python train.py --n_layer=8 --n_experts=32 --d_shared_expert=0 --activation="geglu" --moe_layers=[1, 2, 3, 4, 5, 6, 7] --routed_scale=1.5 --balance_loss=0.000539 --init_std_router=0.0117 --vocab_size=8192 --tie_embeddings=true --lr=0.00127 --beta2=0.98 --seq_len=2048 --train_tokens=383800000 --steps=5857
Below are experts of layer 2 (counted from 0) of a mixture-of-experts language model. Rows are named gate (a neuron's input weights, with its number), up (a neuron's input weights, with its number), down (a neuron's output weights, with its number) and show model dimensions 0-255. Each number is 200 + 20 x the weight over its row's rms, rounded and kept within 0 to 999.
Before each expert's rows: a language model's description of what the expert responds to; "comes before" lists some tokens at least twice as common just after its tokens as in all text. This comes from a sample of Wikipedia text that the model never trained on. Tokens count by the router's weight.

# expert 19
It responds to: List dashes, colons and pipes starting or separating infobox and list fields, such as "- Died:", "Teams: ", "; " between years.
comes before: "1", "2", "-", "0", "3", "4"
gate0,178,216,207,203,204,212,191,211,195,181,193,194,198,199,212,180,169,208,181,182,187,228,222,208,175,188,187,177,192,194,168,168,204,188,180,187,213,150,236,193,218,182,231,175,192,170,201,207,189,240,216,206,204,175,180,200,213,226,162,181,178,170,186,219,211,231,175,212,230,218,219,196,187,211,219,188,210,204,203,169,210,217,200,213,187,187,181,156,232,172,188,206,200,200,206,189,192,174,225,174,201,226,197,163,192,193,215,206,201,229,221,165,181,210,172,203,211,236,181,198,204,194,205,202,213,215,178,199,205,176,159,213,188,213,212,221,180,209,192,183,178,176,197,246,194,188,215,215,212,186,185,180,195,170,171,187,167,174,193,198,188,227,224,182,188,217,175,207,220,196,186,189,172,241,202,192,222,199,209,217,245,203,219,251,203,185,225,208,202,202,188,192,213,180,177,177,190,211,196,187,197,221,156,199,184,201,170,163,221,201,161,155,169,205,201,190,180,218,198,233,200,190,210,185,187,217,177,167,209,170,245,228,191,184,229,203,167,257,189,193,216,245,197,197,204,212,194,196,190,200,202,196,235,197,193,224
up0,205,219,164,221,241,226,233,189,190,227,197,190,201,183,197,196,166,208,209,206,197,164,222,209,190,217,173,168,198,198,206,178,182,190,202,211,233,206,224,220,238,202,193,213,186,186,240,189,188,191,158,187,202,201,189,180,168,203,206,226,198,213,175,199,180,188,203,159,228,173,189,196,215,203,182,185,174,182,216,193,182,216,180,210,199,198,178,227,205,201,189,180,172,227,219,205,182,217,208,159,182,215,207,180,152,192,177,199,215,188,192,232,165,214,197,193,203,223,213,185,179,177,236,224,169,230,190,211,210,182,216,218,195,212,203,209,177,221,201,221,168,188,185,190,180,180,202,211,226,209,196,207,211,179,190,235,220,211,234,164,206,227,199,207,243,176,192,197,195,203,233,210,215,227,188,204,195,214,196,236,215,196,156,226,214,192,208,222,154,174,213,180,208,209,196,228,210,185,194,223,224,214,187,209,205,230,178,198,224,192,173,164,189,230,226,212,209,197,200,161,186,172,199,166,172,217,199,248,233,166,240,216,196,223,205,185,206,208,216,185,224,251,183,185,207,195,205,183,194,172,189,187,217,207,180,221
down0,204,235,198,188,182,230,208,218,205,175,188,215,201,224,217,226,192,195,183,217,185,201,207,193,172,220,219,207,192,203,173,183,184,208,223,184,170,200,188,203,162,202,184,198,199,197,197,215,182,198,195,163,168,201,189,174,188,157,211,189,189,193,187,206,221,174,173,166,201,214,149,205,211,214,232,170,216,220,202,186,182,204,223,187,193,170,206,171,216,178,188,217,228,187,229,187,202,229,212,164,200,200,187,204,205,205,186,226,222,206,181,210,171,202,159,196,213,244,206,166,201,175,181,197,226,208,204,186,187,197,169,155,210,212,190,207,234,172,184,179,200,163,221,189,201,185,205,186,191,175,169,201,187,216,217,178,200,175,169,193,196,166,207,184,231,217,179,150,156,182,175,178,217,201,182,185,212,196,228,215,235,193,230,207,202,201,214,189,210,183,191,191,186,188,229,208,224,196,213,221,202,175,176,211,203,176,190,205,214,178,215,178,242,228,180,193,236,209,181,222,195,214,152,209,172,204,194,178,213,201,221,179,197,252,232,240,205,211,213,232,217,188,195,169,217,186,181,192,195,196,196,174,249,199,211,177

# expert 20
It responds to: Month names, in and on before numbers, and bars or brackets between numbers in tables, such as on 28 September 2019, | 0 |.
comes before: "1", "2", "0", "3", "4", "6"
gate0,189,211,189,205,199,202,198,208,243,244,175,183,185,159,211,193,191,191,174,172,192,174,223,182,192,193,182,181,183,212,165,194,218,194,227,191,197,179,177,175,217,193,201,232,187,183,173,204,200,185,198,175,169,202,194,234,166,197,220,185,237,163,165,198,237,219,205,201,205,225,210,213,206,218,192,224,227,174,202,216,197,196,221,200,182,214,188,202,230,214,174,254,179,206,221,210,249,206,187,199,183,194,182,182,179,206,221,180,165,245,190,181,226,190,183,183,206,220,197,220,197,183,157,206,203,221,214,205,190,176,169,238,170,197,215,195,197,196,217,213,190,237,168,226,218,188,201,194,221,181,204,202,202,217,174,188,184,266,198,185,184,198,174,212,196,198,210,181,195,194,199,242,171,232,210,180,194,210,189,224,187,200,216,215,198,168,207,204,200,198,205,203,215,179,201,169,194,215,138,178,207,229,203,205,158,212,223,210,200,236,194,226,184,219,180,187,192,190,203,164,238,172,187,204,166,209,208,169,206,171,199,216,212,220,208,184,179,221,190,208,211,208,226,188,232,185,203,206,196,182,180,221,192,191,203,204
up0,213,216,205,170,198,190,202,224,186,201,219,165,227,176,224,206,192,188,215,187,208,180,205,196,194,206,217,201,202,205,194,208,235,228,222,208,159,214,202,176,193,171,228,207,178,206,191,196,182,187,211,170,157,233,195,233,173,224,231,212,214,167,169,191,209,192,146,170,211,194,229,206,166,201,197,201,200,193,173,215,211,195,210,180,211,193,204,203,227,213,149,251,162,177,214,196,236,212,197,221,206,214,174,200,166,213,189,196,178,213,170,177,217,166,220,172,174,223,217,193,187,213,187,177,229,217,221,168,200,157,173,214,201,195,202,186,172,186,217,207,211,204,230,228,194,199,199,194,179,175,177,214,208,206,225,196,190,241,200,179,203,183,175,218,190,219,222,161,190,178,196,239,179,192,207,162,209,212,182,195,182,205,215,210,219,215,222,211,235,181,182,185,186,187,212,198,211,207,169,193,216,199,162,176,213,211,196,214,175,218,233,214,207,203,192,186,225,189,221,187,200,186,209,181,182,240,228,220,215,194,193,159,184,214,212,197,171,210,199,199,210,163,220,168,193,210,191,219,206,185,189,202,261,197,200,206
down0,194,225,217,193,222,187,195,203,201,211,176,208,185,192,160,249,181,182,205,205,223,189,205,222,162,217,207,207,204,185,210,155,190,193,192,218,184,208,205,217,212,175,199,163,206,220,199,220,194,222,172,193,183,184,170,196,208,187,223,199,218,172,172,215,194,228,178,211,174,184,206,211,172,201,203,208,184,215,193,191,159,195,169,181,223,201,223,197,212,203,158,215,189,191,187,179,232,178,176,184,240,204,211,215,191,187,172,189,214,198,149,177,197,201,171,200,217,176,194,180,221,236,208,209,203,181,245,184,182,182,188,174,205,212,179,194,183,162,170,208,204,219,228,185,170,184,205,224,220,196,231,205,154,201,181,194,186,156,189,218,207,195,188,196,180,196,240,183,172,185,163,189,227,192,209,174,207,207,203,203,206,193,233,171,183,171,184,187,194,218,198,216,203,226,180,199,242,186,190,196,185,196,190,193,232,166,169,215,225,197,251,209,165,194,219,191,228,224,214,198,192,193,231,180,226,212,205,186,194,196,204,180,188,153,171,224,184,200,202,181,199,174,180,180,202,190,188,208,210,178,187,165,188,178,197,250

# expert 0
It responds to: Periods closing sentences or abbreviations, plus colons and "of"/"of the", often before a paragraph break, e.g. "people.", "Gov.", "3:56".
comes before: "\n\n", " The", " He", " In", " It", " In "
gate0,192,236,158,202,199,187,197,175,182,219,212,183,214,204,212,204,182,195,153,192,192,174,210,180,200,185,165,189,182,219,171,192,219,181,218,189,190,156,204,184,203,182,150,177,194,170,228,205,197,225,213,192,181,201,181,228,191,222,217,204,232,223,237,192,217,208,209,240,207,212,206,204,182,207,209,189,183,191,185,199,197,211,227,192,207,192,161,183,207,210,200,205,195,153,221,197,201,228,217,185,195,176,201,231,175,224,244,143,204,192,189,191,214,172,189,214,230,200,172,200,187,154,167,187,199,200,211,203,177,204,214,216,162,211,178,215,232,208,168,161,179,170,174,174,231,205,178,186,240,208,196,186,241,184,162,220,188,202,221,238,195,200,244,183,206,204,189,214,233,208,205,204,171,179,184,216,203,204,153,218,215,201,224,206,194,206,181,208,211,226,209,174,189,177,189,195,193,177,185,183,201,211,182,198,208,201,180,164,182,201,194,197,152,183,194,203,191,214,188,235,213,227,178,205,177,200,200,176,190,180,211,225,201,200,200,204,211,224,206,183,216,207,198,206,182,237,186,193,183,171,163,178,198,189,186,173
up0,156,178,183,194,180,214,220,218,218,179,177,164,167,203,225,213,204,212,210,182,195,215,196,217,171,195,219,178,184,208,215,198,175,164,206,178,189,178,210,199,223,226,164,171,187,220,206,213,183,169,198,201,178,162,191,156,176,210,226,193,197,208,186,149,203,206,208,191,175,214,218,179,213,206,179,170,176,203,232,203,190,223,185,171,181,177,218,187,210,191,202,225,196,209,174,228,215,218,201,173,181,191,156,207,192,190,206,222,209,189,198,234,246,193,178,216,197,189,209,205,188,152,196,232,215,235,202,217,221,216,187,210,207,156,178,244,198,209,207,190,237,216,206,228,191,203,230,212,229,217,173,188,179,200,222,219,214,217,246,207,203,188,187,182,183,192,191,223,207,194,194,201,203,213,183,174,226,198,197,210,187,186,183,232,217,194,183,209,177,200,206,163,212,209,200,164,200,211,217,201,234,203,179,189,175,254,215,202,149,190,213,182,207,201,203,195,204,211,220,192,174,189,201,195,183,206,204,180,229,205,194,157,191,181,198,212,169,212,240,167,191,188,219,202,194,194,224,180,193,187,199,163,167,165,193,184
down0,179,225,206,189,200,188,171,190,184,206,220,185,197,220,194,191,161,189,197,212,188,178,192,185,219,195,184,166,183,259,185,259,176,223,190,185,230,192,203,220,190,178,191,188,175,202,175,201,197,190,227,205,194,223,173,204,245,217,141,189,214,193,221,225,186,204,197,188,189,207,188,164,206,207,217,181,173,198,217,181,192,243,222,212,220,223,171,187,178,196,217,176,182,178,209,203,208,168,199,226,183,184,192,162,217,210,219,197,215,221,182,242,174,199,193,149,197,218,204,194,198,180,181,181,190,135,231,153,230,170,201,214,218,211,210,199,160,209,199,202,186,196,188,231,233,187,217,200,192,208,217,193,209,183,203,196,223,217,173,231,198,216,215,219,201,209,245,209,184,232,204,189,209,209,175,217,207,177,196,200,201,192,208,194,199,202,195,189,220,215,196,214,234,207,178,169,212,146,189,175,219,221,191,198,204,190,174,156,198,217,188,210,186,218,211,198,197,203,229,204,208,198,200,195,216,210,211,209,208,196,205,210,189,194,156,198,196,176,213,211,184,220,200,198,165,208,195,194,229,196,200,211,158,223,181,151

# expert 22
It responds to: Digits and en dashes in years, scores, track times and table figures, like 1958, 2007-2009, 1:42, 2014.
comes before: " | ", "–", ".", " |", "010", "019"
gate0,226,184,212,209,220,172,175,153,197,216,238,208,228,183,247,225,192,193,171,219,151,216,189,170,198,175,216,219,182,235,188,213,230,174,178,207,192,217,176,238,211,199,179,185,226,190,224,180,227,226,182,185,163,194,175,198,189,209,211,196,214,227,219,239,219,209,182,193,207,219,190,166,201,217,204,202,173,199,181,211,187,196,211,184,180,217,194,176,207,198,196,162,174,221,213,199,198,172,225,188,181,218,213,197,176,184,202,221,238,211,194,201,212,225,211,201,200,225,217,214,222,170,167,185,195,180,233,221,200,193,183,198,187,195,242,211,188,183,172,191,218,179,185,215,185,204,242,170,181,186,212,211,231,227,186,197,225,204,186,213,172,187,193,218,196,182,181,188,174,191,195,202,213,231,212,215,163,218,216,216,241,202,178,213,211,152,221,205,176,219,209,209,167,192,186,199,155,203,217,184,191,223,173,214,199,173,171,237,218,201,182,202,197,207,219,199,162,239,177,194,176,205,191,186,185,172,202,198,188,203,211,213,206,212,220,225,169,199,213,165,195,189,210,194,220,237,214,200,178,202,175,204,178,204,211,233
up0,216,177,180,217,223,198,186,177,211,225,193,210,187,179,166,177,211,186,215,189,224,202,179,208,198,203,213,192,193,199,193,219,190,217,260,185,170,200,202,196,188,189,189,191,171,217,193,190,175,179,207,205,225,201,203,212,173,219,176,194,155,194,215,199,153,216,217,245,239,209,204,186,190,208,223,184,230,204,211,198,216,246,212,197,170,168,220,225,217,202,203,179,241,206,185,187,201,214,181,185,181,168,218,192,170,198,210,224,214,192,234,208,152,219,189,184,221,223,223,160,201,200,208,172,189,212,180,203,221,165,184,211,208,199,179,173,233,215,221,217,186,215,207,164,214,195,168,220,215,190,203,209,204,217,177,212,156,214,209,247,188,189,173,172,217,172,216,213,201,195,181,200,191,199,172,171,174,203,190,202,221,186,191,179,212,201,215,204,202,177,207,199,236,210,199,191,184,184,231,214,178,209,193,207,160,249,208,200,192,173,215,197,150,257,177,221,173,206,202,203,251,207,175,198,195,217,225,205,225,210,207,163,221,223,208,181,215,176,194,206,181,206,214,197,187,202,190,180,209,219,194,218,231,183,204,201
down0,221,194,234,198,212,191,202,221,192,189,219,183,187,200,193,178,180,190,207,150,228,194,160,216,173,228,184,212,180,231,225,264,200,209,172,217,192,206,173,169,170,172,186,178,225,159,224,178,236,210,226,215,257,160,189,219,175,191,202,230,201,192,181,216,213,228,203,212,194,192,167,220,177,211,204,179,195,194,186,228,193,171,193,196,210,216,186,213,199,190,169,169,198,201,222,238,203,207,236,221,193,192,210,161,176,218,201,192,187,233,224,210,175,203,198,182,234,213,213,214,227,193,174,179,196,181,178,201,241,253,210,208,224,193,166,187,207,208,215,196,196,220,207,204,177,179,193,182,203,169,226,223,160,210,209,163,195,181,203,219,240,230,224,187,199,189,200,201,213,203,176,191,221,215,229,206,196,170,227,200,200,224,194,214,198,195,199,197,183,225,209,187,197,197,210,199,221,219,196,189,171,190,197,167,217,219,188,194,213,210,198,195,175,200,245,199,204,216,210,191,224,200,215,193,180,204,210,220,219,202,198,165,227,202,176,190,216,205,218,177,214,181,242,208,166,196,181,188,219,212,204,213,185,176,173,183

# expert 30
It responds to: Numbers and the later digits of years, times and scores, often in tables, e.g. 4:15, 1875, 2016, 64–60.
comes before: " | ", ".", "–", " |", ", ", ")"
gate0,209,178,213,200,210,234,217,209,200,198,182,199,216,174,185,199,193,164,211,183,179,201,176,205,190,185,188,216,190,241,223,197,195,224,219,195,169,186,192,214,184,184,222,174,190,214,186,199,199,235,219,196,230,182,206,169,206,198,192,189,206,177,159,210,213,204,222,181,226,224,240,207,184,216,176,167,197,229,197,211,202,207,213,159,176,207,200,194,189,212,183,176,185,186,206,191,246,184,183,240,188,193,182,193,218,240,202,229,210,220,205,211,182,206,159,186,195,187,189,192,207,208,186,167,221,185,206,155,207,198,222,196,196,232,237,198,199,236,190,184,229,155,238,212,177,189,229,178,232,198,197,200,226,202,196,212,209,201,266,184,219,165,179,192,219,190,215,168,207,196,201,188,183,230,186,195,220,163,211,254,208,183,203,241,217,162,202,217,223,202,210,222,207,196,215,191,188,184,199,201,191,226,182,193,214,195,205,181,200,177,172,188,173,184,161,200,152,181,203,220,179,194,170,220,158,218,164,207,195,199,221,182,221,162,205,197,186,234,187,180,215,210,203,211,224,210,200,179,223,181,199,181,194,197,210,208
up0,181,205,162,217,204,192,194,174,208,220,224,174,197,201,217,213,179,209,205,171,205,220,197,193,215,197,188,191,170,206,191,192,183,197,220,204,198,169,209,214,119,197,207,187,207,191,205,178,189,190,210,192,211,229,203,208,194,208,212,208,200,175,177,206,199,216,201,229,218,190,217,204,216,204,215,191,210,223,172,198,192,219,248,164,253,172,193,175,141,206,233,210,226,162,231,199,178,196,214,199,164,179,196,192,189,159,193,199,228,201,238,218,206,166,158,209,196,189,212,206,192,206,186,207,261,233,190,204,174,211,206,233,172,201,175,200,210,246,192,204,213,202,213,219,177,192,221,160,211,199,195,172,240,225,184,172,191,193,170,221,190,170,184,198,196,190,232,210,200,202,197,206,213,219,208,183,189,220,223,211,206,188,201,219,189,202,223,194,203,189,186,182,215,210,191,143,198,186,186,197,195,218,198,197,179,195,239,180,198,201,211,219,196,238,202,201,145,242,209,194,229,202,195,179,190,191,218,186,200,192,193,207,207,238,186,211,170,191,203,212,202,192,217,209,231,217,198,217,217,193,213,216,174,183,171,158
down0,201,239,179,205,209,203,163,182,202,215,203,174,246,239,199,182,175,204,224,161,190,189,199,234,195,189,191,218,193,203,202,182,211,226,224,218,188,185,191,170,216,181,171,188,221,180,195,234,194,201,199,203,179,217,194,180,204,192,200,193,196,179,220,219,190,229,193,203,178,179,225,217,184,210,227,191,206,231,201,195,215,207,190,179,217,194,158,185,234,224,209,188,206,227,177,235,185,179,236,215,183,207,186,210,247,193,209,189,191,213,191,226,231,185,161,222,249,210,187,188,174,178,186,223,239,215,209,184,182,202,211,227,199,170,177,201,198,204,186,212,237,218,224,189,184,184,181,168,215,189,185,215,163,188,189,170,193,181,160,211,215,209,223,219,211,222,231,209,194,177,193,206,189,186,202,226,200,167,201,201,213,217,173,171,178,177,182,186,162,200,205,224,233,217,226,184,214,202,172,213,212,195,174,222,187,169,202,230,173,173,227,222,219,221,217,205,194,240,189,214,183,183,232,202,224,168,209,173,222,171,197,208,213,190,156,206,211,235,188,206,202,195,176,211,217,201,200,173,200,230,189,187,186,195,191,160